config.yaml
d_model: 128
n_experts: 64
balance_bias: false
lr_router: 0.0017
norm_eps: 1e-05
rope_base: 10000.0
tie_embeddings: false
lr: 0.0122
lr_mult_down: 1.5
batch_tokens: 131072
seq_len: 256
Below are experts of layer 5 (counted from 0) of a mixture-of-experts language model. Rows are named router (the router's row for the expert), down (a neuron's output weights, with its number) and show model dimensions 0-63. Each number is 128 + 24 x the weight over its row's rms, rounded and kept within 0 to 255.
Before each expert's rows: "raises" lists some tokens whose logits its average output raises strongly, later layers aside. This comes from a sample of Wikipedia text that the model never trained on.

# expert 43
raises: " and", ",", " of", " (", " |", " in"
router [134 122 156 123 165 140 130 139 149 142 153 157 166  87 128 152 103 140 119 131 154 141  95 152 112 129 156 105 144 183  92 113 113 174 106 145 112 164  69 153  98 129 129 106 130 100 152 148 132 158 111 151 169 125 185 104 142 127 127 144 123 115 109 128]
down15 [ 89 132 119 129 142 134 141 147 121 127 154 123 130  94 144 113 138  87 140 132 138 157  90 113  98 148 140 136 149 106 118 115 113 128 155 133  97  96 135 138 141 153  85 122 151 149 146 124 113 104 103 138 134 109 132 129 116 130 144 127 111 126 175 160]
down16 [ 97 134 126 128 109 100 156 110 138 187  87 109  80 118  74 147 115 153  78 155 137  92 153 179 133 109 147 142 138  91 144 116 157  77 145 108 130 181 173 128  97 116 118 123 176 165 162 142 123 149 144  82  96 136 162 128 100 150 124 123 151 127 141 108]
down17 [138 125 126 116 138 172 121 115 114 117 134 144 107  84 139  82 165 126 117 118 150 124 144 133 136 116 114 174 151 178  86 140 130 135 123  96  77 108 124 106 126 144 144 132 140 145 132 140 131 160 131 159 146 160 151 113 163 126 120 177 152 118 134 158]
down18 [ 91 107 129 134 115 150 156 148 122  95 143 112 156 123 122 121 176  90 121 165 138 138 126 147 156 119 110 137 117 151 123 155 116 131  99 134 109 133 104 115 189 129 151 128 159 113 123 105 104 141 143 161 155  93  75  80  68 106 162 126 119  88 135 110]
down19 [172 143 115 142 139 130 107 129 185 155 139 118 119  89 127 128 131 150  99 144 151 154 128 132 171 120 138 137 121 167 163 106 162 148 143  99 132 135 140 123  43 181 113 109 147 126 135 129 105 118 180 131 121 139 132 121 151 147 112 147 161 124 157 114]
down20 [130  87 139 109 121 146 129 113 139 172 131 104 136 211 130 137  76 147 119 138 130 163 153  88 148 132 141 111 151 152 109  78 159 139 159 108 119 131 111  93 156 110 134 144 138 112 106 114 108  78 119 104 104 166 107 140 110 163 113 128 148 126 137 141]
down21 [160 153 134 157 164 161 142 147 135 159 139 114 151  96 131 113  74 140 126 115 127 116 127 168 136 127 123 129 144 127 126 120 123 128 118 151 155  64  87  89 130 165 110 142  94 104 161 135 173 137 142 130 132 127 144 122 126 107 113 139 131  87 114 131]
down22 [ 65 110 123  92  82 117 147 135  63 119 127 120 155 115 126 152 127 141 147 129 123 138 123 159  81 178 146 134  99 120 145 156 117 153 130 131 141 153  88 139  79 132 115 117 103 147 153 110  97 116 133 127 109 138 100  95 142 138  87 138 140 131  89  92]
down23 [ 99 159 136 112 140  77 192 153 148 139 162 146 132 148 143 144 154  98  92 139 147 107 114 140  97 116 130  91  75 167 123 117 142  86 172 125 132 139 123 124 123 123 124 145 156 123 171 113 133 144 126 121 106  90 126 168 112 109 133 135 125 126 111 132]
down24 [ 84 152 126 121 134 140 104 126 153 146 122 134 145 139 102 129 120 114  93  95 103 164 109 120 130 170 105 121 150 117 123 139  90 123 144 157 121  75  94 115 111 108 108 136 155 131 120 137 143 140 113 103 119 155 145 189 106 125 115  97 140 140 141 156]
down25 [136 105  99 117 117 115 134 144 173 150 119 140 114 146 143 115 162 136 117 134 129 135 157 166 135 128 120 177 114  96  81 127 162 135 128 125 190  88 166 164 180 132  99 129 137 157 140  94 113  80 143 112 106  85 138 116 121  94 136 103 150 189  92 119]
down26 [103 133 140  95 158 162 116  96 151 115 141 134 127 135 149 133 156 189 143  93 140 143  82 148 107 131 151  85 193 135 116 158 118 133 176 157 154 103 102  71 115  85 118 127  84  92 115 100  97 132 155 166 102  89 142 154 137 111 145 137 131  99 125 139]
down27 [157 127 176 128 115 150 157 119 156 132 139 122 116 130 134 135 110 133 150 109  67 118 142 119  83 111 156 156 124  72 105 149 174 148 136  99 151  93 123 137  94 117 137 158 107 129 115 129 107  92  92 106 114 144 123 118 164 126 124 150  96  91 128 154]
down28 [137 126 110 118 119 114 156  95 148 113 119  90 114 135 141 127 170 182 158 130 114 117 131 103 122 135 135 151 158 127 110 118 129 113 123 163 100 142 106 120 112 118 129 149 130 123 147 163 150 120 137 152  71 132 109  85 130 100 147 107 100 163 139  89]
down29 [154 124 110 147 148 128 120 173 139  88 156 115 105 118 119  85 120 110 109 114 199 144 117 117 106 153 136 101 153 157 114 111 105  88 136 144  76 151 106  79 130 110 166 116 105 133 107 113 107 155 145 203 122 124 119 122 112 125 116 109 137 113 138 172]
down30 [ 99 174 111 130  87 132 122 132  99 144  93 120 102 163 128 112 116 116 131  88 117 143 126 138 164 131 110 103 141 149  78 147 148 190 148 127 123 126 137 121 161  92 124 103 122  82 149 103 139 110 120 110 163 111 158 179 128 142 112 113 133 103 129 106]
down31 [109 139 132 136  98 148 151 166 118 127 141 136 107  95 151 149 122  95 169 132 123 147 115 166 112 132 138  85 109 112 117 111 146 116  97 132  82  87 141 102 154 158 111 124 141  85 112 133 139 133 110 119 137 149 126 138  96 121 159 141 147 131 132 144]
down32 [133 106 148 173  75 135 149 103 127 130 165 127 127  97 149 124 177  92  77 130 126 133  97  95 147 114 106  94 103  82 143 133 161 128 134 144 177 165 112 137 156 145 157 157 151 119 106 125 124 112 100 101 134 131 114 128 157 124 104 134 103 117 131 151]
down33 [ 88 108 126  69 131 140 160 124 118 154 121  68 129 132 106 115 146  75  87 138 144 111 146 154 130  78 132 135 145 109 123 121 124 155 128 160 121 127 106 118 153 125 122 116 158 133 118  87 122 134  93 125 122 100 106 150 114 158 123 130  97 168 127 134]
down34 [100 167 111 124  98 124 140 127 117 137 153 201 107 111 134 111 129 116 111  95 127 120 123 139 191 142 152 112  98 128 129 115 104 154 112 139 161  94 141 140 133 131 106  95 136 183 157 170 118 115 137 152 113 143 161 144 127 147 154  91 156 149 109 107]
down35 [ 91 139 144 116  96 124 126 110 113 130 131 117 135 111 163 152 104  89 104 131 177 130 136 116 124 116 128 187 149 113  95 116 124 152 115 169  95 152 106 103 109 107 127 118 148 132  88 130 125  88 130  80 137 117 177 136 132 186 116 103 186 125 109 178]
down36 [104 186 115  71 113 172 155 145 112 117 122 137 191 142 104 109 161 122 150 141 135 113 101 123  63 143 103 143 145 124 143 127  88  94 139 130  87 149 125 125 164  97 135 106 111 156 149 167 175 165 123 160 100 125 148 161 135 164 132 131 110 166 140 155]
down37 [ 80 142 117 118 157 129 118 160 112 137 116 130 112 142 153 180 134 153 146 155 128 157 106 155 108 125 139 138 172  62 146 167 140 120 126 122 141 167 125 167 139 126 118 104 117 127  93 164 126 120 118 130 136 119 150 142 111 154 170 109 117 122  96 106]
down38 [ 99 113 148 127 135 154 153 162 106 130  99 140 147  98 130 143 108  66 139 128 152 140  92 128 148 128 140 125 117 147 143 124 141  75 130 105 146 113 171 136 160 129 124 146 133 128 170 116 124 107 171  88 102 115 155 116 130 133 123 140 125 162 138 148]
down39 [ 99  92 101  94 127 133 127 141 125 175  99 159  79 104 157 105 136 116 153 125 118 145 156 145 125  97 101 143 113 130  93 127 129 122 147 145 109 163 128 135  89 129 141 127 180  79 106  79 143 127 124 131 130 147  99 119 147 113 102 145 121 131 107 145]
down40 [120  79  54 119 123 121 118 122 118 121 116 155 128 157 115 175 104 115 121 127 132 125 131 110 176 115 115 109 100  87 141 111 101  94 123 172  84 159  88 127  94 163 145  98 161 132 125 108 139 140 112 113 150 118 150 122 168 104 123 156 148 100 151 119]
down41 [105 123 117 110 138 144 168 110 125 161 132  89 154 112 129 138 148 161 100 138  66 104 153 106 127 150 143 181 123 112 114 108 141 128 150 106 133 151 134 140 114  82 172 119 117 119 157 143 147 106  84 161 148 102 103 105 189 124 145  98 119 150 135 136]
down42 [154 118 138 117 162 136 101 128 142 163 115  97 151 138 166 120 145 134 115  96 150  95 159 115 158 110 151 123 139 157 122  99 127 131 127 126 156 164 107 116 141 131 168 118 159 117 132 132 157 109 137 134 120 133 126 157 103 112 109 121 121 148 163 132]
down43 [ 94 109 144 129 120 141 147 114 100 116 132 139 156 167 132 112 133  96 129 124 120  80 131 157 182 144 165 139 132 140 106 109 124 130 131 128 164 134 105 123 105 106  81 128 132 122  72 140 144 128 124 113 128  56 102 156 131 118 168 108 149 148 133 131]
down44 [143 116  83 135 145 133 132 147 135 119 118  77  96 131 139 154 164  69 151  95 137 138 166 111 103 135 145  93 102 125 149 133 113 100 136 146 162 132 104 129 123 139 148 109 147 104 102 112 134 144 101 134 174 129 144 130 134 109 116 138 128 125 134  92]
down45 [132 117 125 121 123 172 120 134 126 109 176  86 136 100 124 122  97  78 182 131 139 119 197 139 112 118 130  89 173 101 118 134 110 148 155 186 125 122 139 133  96 122 129  72 135 124 159 140 120 136 163 153 163 158 118 129 109 138 147 129 121 116 111 133]
down46 [118 124 135 148 167 110 105  82 177 127 102 153 105 153 132 129 120 123 109  82 102 121 113 102 166 108 112 124 112 148 137 115 118 115 134  99 129 145 130 145 129 180 149 102 140 132 113 157 113 143 195  94 134 157 141 182 144 150 121 138 158 161 108 140]
down47 [105 118 110 181 122 101 150 132 111 128 135 110 108 117 104 129 164 172 128 131  85 125 157 121 141  94 100 129 101  81 105 162 102 127 121  93 149 120 148 127 136 116 140 151 159 134 135 167 103 102 163 136 128 121  94 143  95 155 118 143 139  74 105 165]
down48 [155 107 153  81 105 163 160 126 150 141 104 125 101 124 157 169 113  71 122 134 101 173 123 124 113  89 159 118 145 117 120 127 107 137 126 128 110 125 168  99 124 122 131 156 106  86 155 139 133 122 149 124 135 135 168 136 163 150 157 139 100 149 111 137]
down49 [164 117 151  87 120 117 126 107 106 102 123  75 119  98 132 129 159 165 119 118 128 133 119 122 134 123 118 119 144 123 158 123 102 158 169 131 138 108 106 185  98 165 107  82 131 110 135 109 107 122  89 146 112 125 109 128 125 122 147 146  82 106 137 124]

# expert 30
raises: " of", ",", " in", ".", " and"
router [130 107 154 161 138  86 121 128 122 109 132 145 105  99 149 168 134 126 150 117 131 110 142 139 112  97 179  96 135 135 102 155 116 127 117 145  97 141  89 136 100 112 133 162 108 139 132 161 140 146 139 132 145 100 113 103 150 126 126 163  79 106 126  66]
down0 [ 78 154 162 147 116 148 134 128 122 120 109 134 175 108 126 113 100 109 117 134 140 106 100 120 144 151  99 123 120 149 102 101 146 113  87 117 109  95  91 145 166  84 124  87 109 197  85 137 152 138 115 102 141 138 143 169 115 164 139 138 157 148 149 112]
down1 [140 169 112 152 125 174  86  89  73 131 134 127 149 113 113 146 148 120 143 114 110 136 107 173 123 101  90 118  93 102  96 155  99  86 165 119 164 118 143 114 151  81 149 110  98 138 117 151  96 139 132 112 125 150 137 134 106 153 117  97 118 129 121 114]
down2 [135 117 117 137 111  89  96 138 104 132  71 158 162 158 115 125 140  94 129 129 100 113  63 159 109 120 124 116 110 135 128 134 119 143 133 156 137 149 111 123  89 158 114 145  92 105 186  88 169 129  99 133 116 121 128 183 118 156 170 157 100 119 111 136]
down3 [147  97  86 113 141 146 157 123  98 130 133 120 130 168  90 130 106  69 145 147 104 116 134 121 109 144 115 122 125 156 136 166 126 140 117 118 172 141  94 126 149 100 105 152 140 143 140 120 175  95 134 125 124 102 124 129 131 139 145 117 102  92 120 156]
down4 [166  68 156 172 111 125 107 136 151 170 118 128  85  98  85 145 129  99 154 131 125 174 137 157 124 106 147 122  89 102 163 134 158 117 159 128 145 142 133 155 117 118 129 127 106 137 107 160 133 113  77 103 144 124 144 127 111 118 118 170  89 114 152 127]
down5 [ 89 139 118  95 153  83 109 119 131 118 127  98  97 156 113 123 110 138 143 136 109 128 155 161 116 126 134 109  97 102 106 160 112 115 158 139 129 139 129 150 142 125 103 141 104 141 117 101 117 118 125 114  91  98  54 117 128  91 125 104 113 131 111 142]
down6 [144 144 148  92 116 143 119 147 133 131 101 139 113 111 123 141 121 180 120 151 104 152 102 137 145 117 110 137 118 118 106 114 132  62 141  60 115 123 144 100  97 115 142 120  77  87 153 136 148 130 124 169 129 110 146 159 112 143  98 151 152 149  75 142]
down7 [118 108 163 150 129 187 136 125 158 111 100 113 120 104 153  93 142 113 100 130 124 135 112 126 156 131  78 169 153 130 100  90  84 147  94 100 153 131 158 123 174 103 159 126 128 126 123 152 110 167 144 103 107 144 133 162 142 186 142 114 156 132 148 106]
down8 [101 110 108 167 127 117 115 163 109 122 142 165 124 153 127 158  93 145 183 155 107 166 108  96  81 145 117 135 129 127 174 150 126  97 122 120 143 167 136 115 114 157 125 137 114 127 105 128  96 106 138 165 107 121 118 103 135 116 186 137 155 172  87 158]
down9 [ 80 160  97 105 154 137 127  80 174 171 144 118 111 178 135 122 132 125 177 140 123 108 114 153 144 142 160 101 143 114 167 155 148  98  95 126 130 140 145 153 187 100 115 161 135 135 155 120 175 135  88  97 124 141 106 111 136 115 118 111  84 116 111 102]
down10 [148 118 162 138 129 153  57 158 153 146 139 132 134 122 157 106 104 102 149 145 106 172 163 125 158 125 128 143 146 125 113 120 133 144 121 135 155 146 158 125  98 107 109  78 160 118 141 111 120 122 163 122 136  70  90 146 115 108 142  85 145  99 115 145]
down11 [138  95 124  79  91 103 158 140 136  90 133 170  49 167 170 164  92 149 147 114 162 131 100 129 156  88 100 144 117 126 128 137 131 101 141 111 157 111 130  95 128 106 147 137 117 155 140  89 154 139 116 119  95 127 177  95 107 138 106 125 157 155 152 138]
down12 [133 101 131 145 114 153 122 177 131 152 141 116 140 127 111 141 153 134 132 132 159 136 120  95 134  80 131 121 145 150 134  90  99 103 111 133 125 114 122  96 122 156 173 111 102 118 142 147  86 134 134 135 142 122 104 148 127 112 109 139 131 147 142  96]
down13 [130 125  94  81 146  94 138 109 150 171 143 132 152 118 131 113  79 123 100 101 115 123 143 172 119 108 147 138 164  95  87 158 162 123 153 129 121 130 125 152 111  95 125 157 112 138 114 144 160 154 122 134  86 134 116 129 139 137 170 123  96 134 108 105]
down14 [133 109 124 118 128 132 114 151 118  95 129 133 111 139 114 110 138  68 104  99 139 121  99  73 141 105 120 109  98  98  99 127 188 106  93  88 137 158 150 144 120 183 114 139 104 149 142  90 129 146 166 144 166 128  95  86 132 140 118 131 134 121  84 111]
down15 [141 122 119 142 138 125 113 120 104 133 118 118 166 100 139 144 123 111 167 152 130 131 175 183 139 124 135 138  95 127 130 141 176 131 107 130  94  89 120 161 114 112 103 147 123 159 111  90 124 155 173 183 125 100 118 131 152 144 107  81 157 101 145 134]
down16 [153 112 144 147 117 134 121 107 138  84  92 117  88 167 126 129 123 103 138 112 131 158 169  97 111 146 104 143 179 150 145 124 129  89 153  66 131 126 127  93 124 122  83 132 144 124 108 145 131 116 152 134 107 188 113 153 104 116 125 160 131 149 157 158]
down17 [175 177 142 122 113 132 166 110 104 129 133 104 162 165 138 144 135 111 130 140 121 128 132 127 117 151 120 107 138 129 128 100 103 125 112 130 135 133 116 124 137 125 103 149 146  73 148 159  95 139 146 141 113 128  88 107 106  81 143 150 167 111 119 166]
down18 [ 95 135 145 105 144  97 151 145 115  97 102 147 109 115 114 162 131 100 137 144 125 131 129 184 118 147 157  99 165 152 110 111 141 136 184 150 137 121 128 123 111 136 134  92 156 138 117  94 124 182  82 152 114 134 110 112 155 118 109 106  85 141 123 144]
down19 [128 135 117 137 100 135 166 113 121 123 119 130 111 115  90 115  84  90 158 106 141 113 141 111 133 143 117 107 155 155 133 123 161 136 134  95 109 165 104 156 132 146 100  90 183  99 140 144 143 143 101 106 107 121 165 159 105 143 152 118 153 167 114 128]
down20 [110 146 131 120 139 148 106 170 136 145 138 101 172 119 145 146 149  98 151 133 108  88 118  80 106 125 102 142 100 130 175 142 132 136 113  91 107  85 111 145 150 152 114 137 166 103 100 116 139 107 128 110 119 123 152 110  99 151 103 120 131 135 125 168]
down21 [152  85 126 143 114  92 162 118 138 126 112 124 134 120 125 113 162 164 126 148 128 149 120 135  72 123 163 120 136 112 142 143 141 130 112 166 122 112 113 140 119 127 117 113 149 162 103 153 133 142 106 141 124 117  98 116 155 163 106 141 114 150 125 120]
down22 [148 119 123 111 131 118 132 153 140  92 150 159 144 138 155 154 166  78 166 135 104 139 129 179 132 152 136 103 117 107 131 123 118 109  99 147 154 152 138 110  88 137 142  95 123 155 127 102 154  85  64 138 125 160 112 101 121 124  98 127 132 152 131 150]
down23 [105 120 134 128 134 131 153 146 147 133 142  95 114 111 130 144 163 165 121 143 143 125 179 156 134 107 152 118 149 137 105 135 111 137 147 149 110 140 132 127 163 103 147 129 103 150 127 140 105 119 155 180 124  99 135 101 118 152 126 139 117 102 160  61]
down24 [147 169 124 134 156 172 121  55 161 164 129 173 121  57 147 130 101 145 150 158 146 147 131 155 158 166 102 128 120 133 111 139 135 100 114  94 150  78 134 121  99 152 118 141 106 144 135 128 141 145 155 136 148 125 119 137 136 103 133  76 106 136 136 145]
down25 [173 110 150 150 177 124  92  83 129  79 122 124 148 108 131 127 143  56 117 162 125 128 126 132 143 114 155 137 124 118 133  99 112 175 122 148 133 133  99 103 127 136 142 123  81 122 136 120  98 136 167 107 133 133  95  83 122 128 136 163 132 103 115 102]
down26 [102 147 134 156 146  70 102 151 108 135 146 103 109  89 149  64 152 101 146 124 162 158 167 111 133 107 138 124 105 115 175 120 114 121 116 145 100 107 136 127 121 146 163 108 115 132 106 142 153  78 111 134 125 133 131 170 168 106 139 104 115 139 136 115]
down27 [118 164 124 114 175 132 154 109 126 123  96 175 108 115  97 133 113  69  69  98 157 151 123 151 164 129 110 130 138 151 131 141 149 140  71 140 140 133 145 127  99 125 114 123  98 120 130  90 138 140 136 179 142 115 146 133 135  92  56 143 101 130 165 147]
down28 [133 100 147 147 141 148 169 143 128  90 128 123 149 170 148 152 140 103 135 176  94 100 144  99  93 146 131 126 155 127 125 138 190 145 157 146 137 145 139 119 168 118 140 142 166 138 134 158 136 143 160 144 142 122 113 135 132 117 161 155 121 127  75 131]
down29 [155 146 107  91 138  95  91 144 142 132 137  87 112 159  87 105 129  95  70  89 114 176 144 136 150 131 115 110 129 127 121  96 130 127 105 102 148 152 147 123 135 112 123 149 143 160 155 123 153 117 157 107 108 125 148 139  83 153 158 142  84 108 132 133]
down30 [176 110 127 144 122 120 172 121 128 149 110 119 164 138 130 133 125 121 122 142 140 117 106 149 117 158 119 143  93 135 110 103  84  90 158 120 117 147 114  86 163 125 111 151 110 145 130 115 100 150 118 103 110 133 166 117 133  92 128 150 113 136 133 105]
down31 [141 153 115 141 145 119 142 131  65 121 158 154 167  81 107 116 126 170 106 108 119 161 146 124 111 137 142  93 132  87 115 159 107 124 150 128 165 119 116 112 143 136 129 126 141  84 114 127 164 198 121 131 139 149 149 171 136 128 153 127 150 103 104  89]
down32 [155 118 115 146 186 123 166 108 125 137 123 142 123 128 123 142 137 133  98 158 107 105 135 138 165 138 151 121  98 121 107 134 141 100 126 148 148 123  85 157  90 159 122 132 120  94  87 172 111 146 152 120 157 106 105 151 130  95  94 101 112 162  94 131]
down33 [130 123 134 157 143 161 147 140 130 123 118 126  73  94 148 155 159 108 117 130 156 143 156 152 142 107 168 144 123  98 138 123  80 121  81 154 151 134 166 131 150 119 108 104 144 139 101 120  99  65 150 103 167 140 157 134 117 156 130 132 149  96 158 175]
down34 [102 113 125  74  97 152 156 176  96  91 140 137  66 142 100 104 144 115 115 118 148 123 157 156 129 109 121 144 106 108 150 116 114 130 137 112 161 176 145 151 115 107 106  99 121 119 101 111  98 124 139 136 133 135  91 134 130 100 140 114 145  98 144 131]

# expert 55
raises: "une", "ims", "===", "AF", "ings", "ests"
router [ 68 101 150  94 152 133 115 143 151 144 107 133 130 112 170 127 109  85 112 114 134  87 143 118 136 119  93 112 100 121 132 118 141 169 124 103 104 141 114 108 169 126 119 125 133 151 125 169 136 150 108 109 106 141 142 136 127 134 129 129 153  86  76 168]
down0 [114 130 121 157 139 134  68 142  90 127 128 133 114 133 128 152 143 134 157 169  95 167 136 141 122 115 137 139  79 120 156 135 149 105 140 139 129  80  88 144 115 168 121 104 108 117 140 153 163 173 111 156 142 106 124 137 139  82 106 140 114 131 106  88]
down1 [144 113 162 136 131 100 132  71 153 116 101 138 145 125 144 124 184 114  96 120 100  99 102 132 119 108 106 161 137 102 120 136 104 133 119  77 119 114 185 102 119 123 112 171 131 123 157 146 188 139  81 120  97 161 148 153 161 138  92 109 105 131 138 135]
down2 [136  93 122 150  92 134 101 107 113 191 162 133 118  87 123 154 135 132 143 136 122 167 137 127 124 110 119 127 148 123 123 131 133 142 145 112 140 135 143 134  94  86 122 177 128 173 101 127 109 165 141 198 160 119 163 133 161 114 105 132 134 124 152 134]
down3 [120 127 130 123 162 143 102 137 147 149 146 109 114 132 178 104 122 152 134 131 119  87 100  84 126 132 125 134  95 121 117 150 107 111 119  90 152 140 126 168 141  98 112 149  60 150  71 137 130 130  91 108  69 127 125 119 102 106 122  80 122 137 105 181]
down4 [142 147 124  91 122 143  83 127 139 176 141 132 122 123 167  74 162 181 135 107 111  92 148 139  96  96 136 109 170 125 124  92 117 156 142 129 160 164 123 129  97 125 133 115 164 135 131 118 105 127 146 154 117 112 115 165 103 106 138 109 156 118 131 142]
down5 [127 139 113 116 142 132 117 132  84  99 176 124 111 130 129 143 147 103 124  80 115  68 141 154 125 122 134 152 125 139 100 121 182  94 124 135 135 122  95 127 188 135  89  91 143 157 155  99 137 140 134 149 123 132 137 153 156 140 156 114 105 139 156 131]
down6 [142 115 120 138 164 103 129 165 132 104  97 114 123 124 165 139 140 157 130 128 139  99 151 160 157 124 149 150 123 112 141 114 120 138 131 126 125 110  83 143 119 125 117 133  96 104 134 148  67 119 117 112 116 163 148 102 128 180 133 166 118 102  94  94]
down7 [141 135 142 158 106 135 130 191 115 123  98 149 122 152 132 162 104 180 108 116 163 111 176  57 135  99 106 163 158 156 150 134 169 115 139 165 126 181 134 132 132 133 133  98  99 142 129 128 122 132 134 105 119 106  94 138 161  94  61 136 136 154 136  93]
down8 [124  73 128  84 133 157 139 108 130 137 140 131 124 130 108 122 111 130 131 146 138  91  79 105 134 115 108  77 161 192 106 112 114 138 128 133 128 124  88 139 136 151  77 147  91 143 122 135 118 176 164 167 180 164 133 104 132 110 112 123 135  99 129 109]
down9 [132 131 146 111 143 123 111 134 187 151 106 136 158  88 137 130 138 142 116 100 109 104 119 145  84 168 159 139 134 102 111  98 138 144 128 159 140  98 152  99 108 119 120 150 154 139 112 132 128 107 141 144 130 162 131 109 197 129 160 117 167 124 137 140]
down10 [161 115 111 121 142 126 160 143 130 153 110 159 114 133 126  99 138  81 126 106 183 137 134 128 123 136 154 161 113 146 121 111 158 110  86 158 133 141 136 140 142 154 139 138 149 135 130 114 154  88 141 127 161 145 101  52 163 132 164 160 144 138 127 114]
down11 [116 148 144 151 106  93  96 158 132 125 101  99 120 127 113  91 106 121 150 100 154 122 117 119 144 152 125 146 136 179 122  87  77 137 146 156 115  94 127 141 154 100 104 127 164 123  83 115 135 136 134 129 113 154 102 115 154 104 122 103 156 166 152 157]
down12 [135 121 154 140 157 146 155 118 131 132 118  89 159 130  85 112 121 169 185 130 142 146 134 148 128 115 136 154 151 143 125 109 112 110 150 108 154 116 113  98 104 140 133 131 117 121 126 156 129 121 137 118 138 136 177 143 134 150 143 109 142 116 116 136]
down13 [133 104 132 142 108 123 101 100 104 113 172 145 161 108 141 140 140  92 150 157 147  99 128 114 149 124 114  88 121  86 155 119 150 137 140 112 113 124 109 127 162 138 148 153 131 102 137 111 146 151 130 121 144  96 157 137  99 122  89  94 140 140 123 147]
down14 [159  84 144 145 155 151 167  93 114 154 112 114  90 149 100 125 149 164 131  96 135 147 126 121 124 131 156 100 131 166 111 105 109 165 143 125 114 121 134 141 147 129  92 132 130 127 129 143 123 144 199 118 147 133 131 150  63 132 139 129 147 142 119 132]
down15 [ 98 145 103 108  85 120 153 104 101 150 135 115 128 117 140 127  85 123 135 139 118 151 123 120 131  71 135 166  75 134 115 112 173 176 137 158 109 122 165 122 148 134 104 111 132 134 100  81 105 105 140 113 139 143 134 145 120  94  99 138 103 167 125 178]
down16 [114 134 149 133 108 132 126 135 108 137 153 134 166 132 119 164  96 159 105 154 146 147 112 145 150 144 142 105 145 137 167  97 109 128 129 136 123 138 125 134 170 142 176 106 114 163 143  78 168 114 114 121 134 105 152 150 100 156 114  93 145 111 142 147]
down17 [136 128 160 106 129  98 115 122 103 152 146 146 130 117 142 156 108 154 119 139 142 113 141 117  89 141 120 130 124  72 142 124 133 156 133 118 147 123 141 133 144 100 117 106 155 136 123 132 123 137  97 132 141 118 121 159 134  89 162  97 162  85  81 123]
down18 [155 124 150 131 143  97 142 133 120 145 123 122 158 142 128 138 119 146 167 155 105 138 150 131 122 145 157 147 122  86 143 139 135 138 102 140 109 144 117  95 133 119 155  84 149 112 113  92 146 105 163 105 151 135 116 108  62 148  87 141 139  95 148 139]
down19 [129 153 119 154 101  88  99 127 149 126 119 136 102 141 131 124 133 114  69 168 142 178 124 125 131 131  83 127 126 182 148 116 127 130 172 161  98 131 139 117 100 104  85 114 124 126 149 107 116 130 167 155 103 123 164 147 131 101 132  99 118 125 114 139]
down20 [132 136  99 121 109 114 126 157 107  92 144 116 147 107 134  96 164 162 151 119 160 106 120 133 121 111 106  96 102 115  99 120 157 124  98 110 108 145 133 108  97 164 135 121 118 150 136 169 138 116 135  86 116 132 144  95 122 121 135 116  87 126 125 163]
down21 [ 93 106 118 137  83 134 134  95 128 156 145 157 160 144 130 105 143 156 143 174 131  78 141 145 130 122 123 133 142 142 146 100 117 128 108 144 113 149 150 105 161 114  92 176 114  67 133 124 132 118 120  98 109 144 133 142 165 148 121 141 119  89 162 114]
down22 [132 110 161 118 116 134 142 127 124 133 133 130 116  80 134 108 133 113 146 123 124 127 139  79 131 134 123 118 136 198 126 113 147 113 123 104  79  89 130 110 178 106 131 140 107 147 140 106 125 124 163  87 143 181 149 162 170 119 120 118 157 101  92 145]
down23 [126 132 109 145 127  99 104 141  83 157 123 111 115 108 152  93 108  70  89 133 117 152 138 134 125 166 119  97 147  65 135 123 125 109  75 102 119 135 101 105  89 133 128  89 156  99  93 124 142 149  93 158 154  96  94 125 153 116 108 125 143 158 168 146]
down24 [105 130  99 107 121 133 131 106 169 109 116  93 117 138 119 131 118 140 116 120 132 123 110 139  90  82  97 127 164 162 138 130 151 111 156  97 124 134 149 145  99 146 143 137 104 112 143 132  95 100 124 103 107 155 173  81  94 161 144 123 139 199 172 115]
down25 [ 85 135 155 120 156 104 139 134 158 128 125 171  74 111 125 109 136 167 156 124 108 127 163 116 130 192 130 115 130 116 153 117 136 118  81 112 140 107 134  95 115 115 144 135 136 169 173 115 155 133 143 145 122 139 162 102  65 117 111 163 143 153 165 125]
down26 [106 122 170 143 139 126 138 129 109 127 111 158 111 108 135 171  90 111 142 146 112 131 117 113 148 115 100  57 149  74 114 135 117 117 131 147 127 131 170 141 135 168  98 130 145 133 149 155 102 124  94 106 118 114 148  83 109 128  76 112 121  79 132  86]
down27 [105  85 145 143 135 135 114 134 104 139 125 128 154 116 132 114 131 126 129  96 181  86 113 115 133 116 148 140 144 129 145 134 155 152 104  85 150 117  91 135 119 120 141 100 101  88 127 139 150 107 154 156 140 116 108 130 137 147 142 143 146  89 118 140]
down28 [134 166 201 162 136 127 121 120 101 138 111 165 127 115 106 135 131 134  98 104 149 152 105 107 144 162 170 140 165  97  82 126 111 157 129 141 114 123  97 125  98 112 117 134 117 107 115 104 100 137 139 153 109  85  75 114 140 171 148  90 138 136 101  90]
down29 [156 115 110 104 110 162 148 160 131 103 138 100 101 155 154 111 109 150 115 110 133 182 152  95 167 119  97 118 128 175 117 119  77 146 110 112 162 133 139 100 119 123 105 114 143 175 110 184 154 151  82 125 116 159 102  95 158 110 144 119 132 131 100 151]
down30 [135 128 145 142 153 111 135 147 131 176 132 110 167 165 143 111  98 138 100 100  97 156 110 145 171 143 159  87 141 110 184 153 112 110 141 121 118 142 175 119 177  91 142 128  99 114  76 122  91 148 135 128 105 138  92  69 138 100 135 150 175 107 130 147]
down31 [ 85 123 133 146  85 151 113  94 149 125 138 165 112 145 138 131 128 139  87 124 106  86 154 120 125 138 127 134 150 134 134 134 126 134 150 115 118 132 154 145 191  92 108 129 171 153 149 156  78 112  80 141 146 133 186 132 148 150 117 102 163 114 134 164]
down32 [138 114 171 118 130 139 112 118 131 196 155 144  98 157 161  79 120 158 141  87 116  88 132 118 107  95  99 116 154 169 166 158 102 106 152 106 136 122 137 103 141 104 106 122 117 142 140 119 154 200 134 122 156  92 141 159 109 133 144 125 116 179 106 113]
down33 [104  83 129 123 182 119 136 129 171  97 192  85 149 143 115 101 112 167  96 114 141 116 146 119  96 123 161 120 112 139 117 104 141 181  91 121 158 122 105 132 140 117 112 141 144 129 159 125 149 134 135 106 131 155  88 137  87 140 150 143 122 102 124 120]
down34 [172  65 187 107 148 155 104 112 118 158 144 110  72 143 124 141 130 131 115 107 166 123 141 100 108 120 132 129 105 125 113 132 102 190 152 108 118 135  97 148 138  88 111 123 112 165 126  91 163 157 121 142 175 121  95  69 136 105 144 127 128 100 140 124]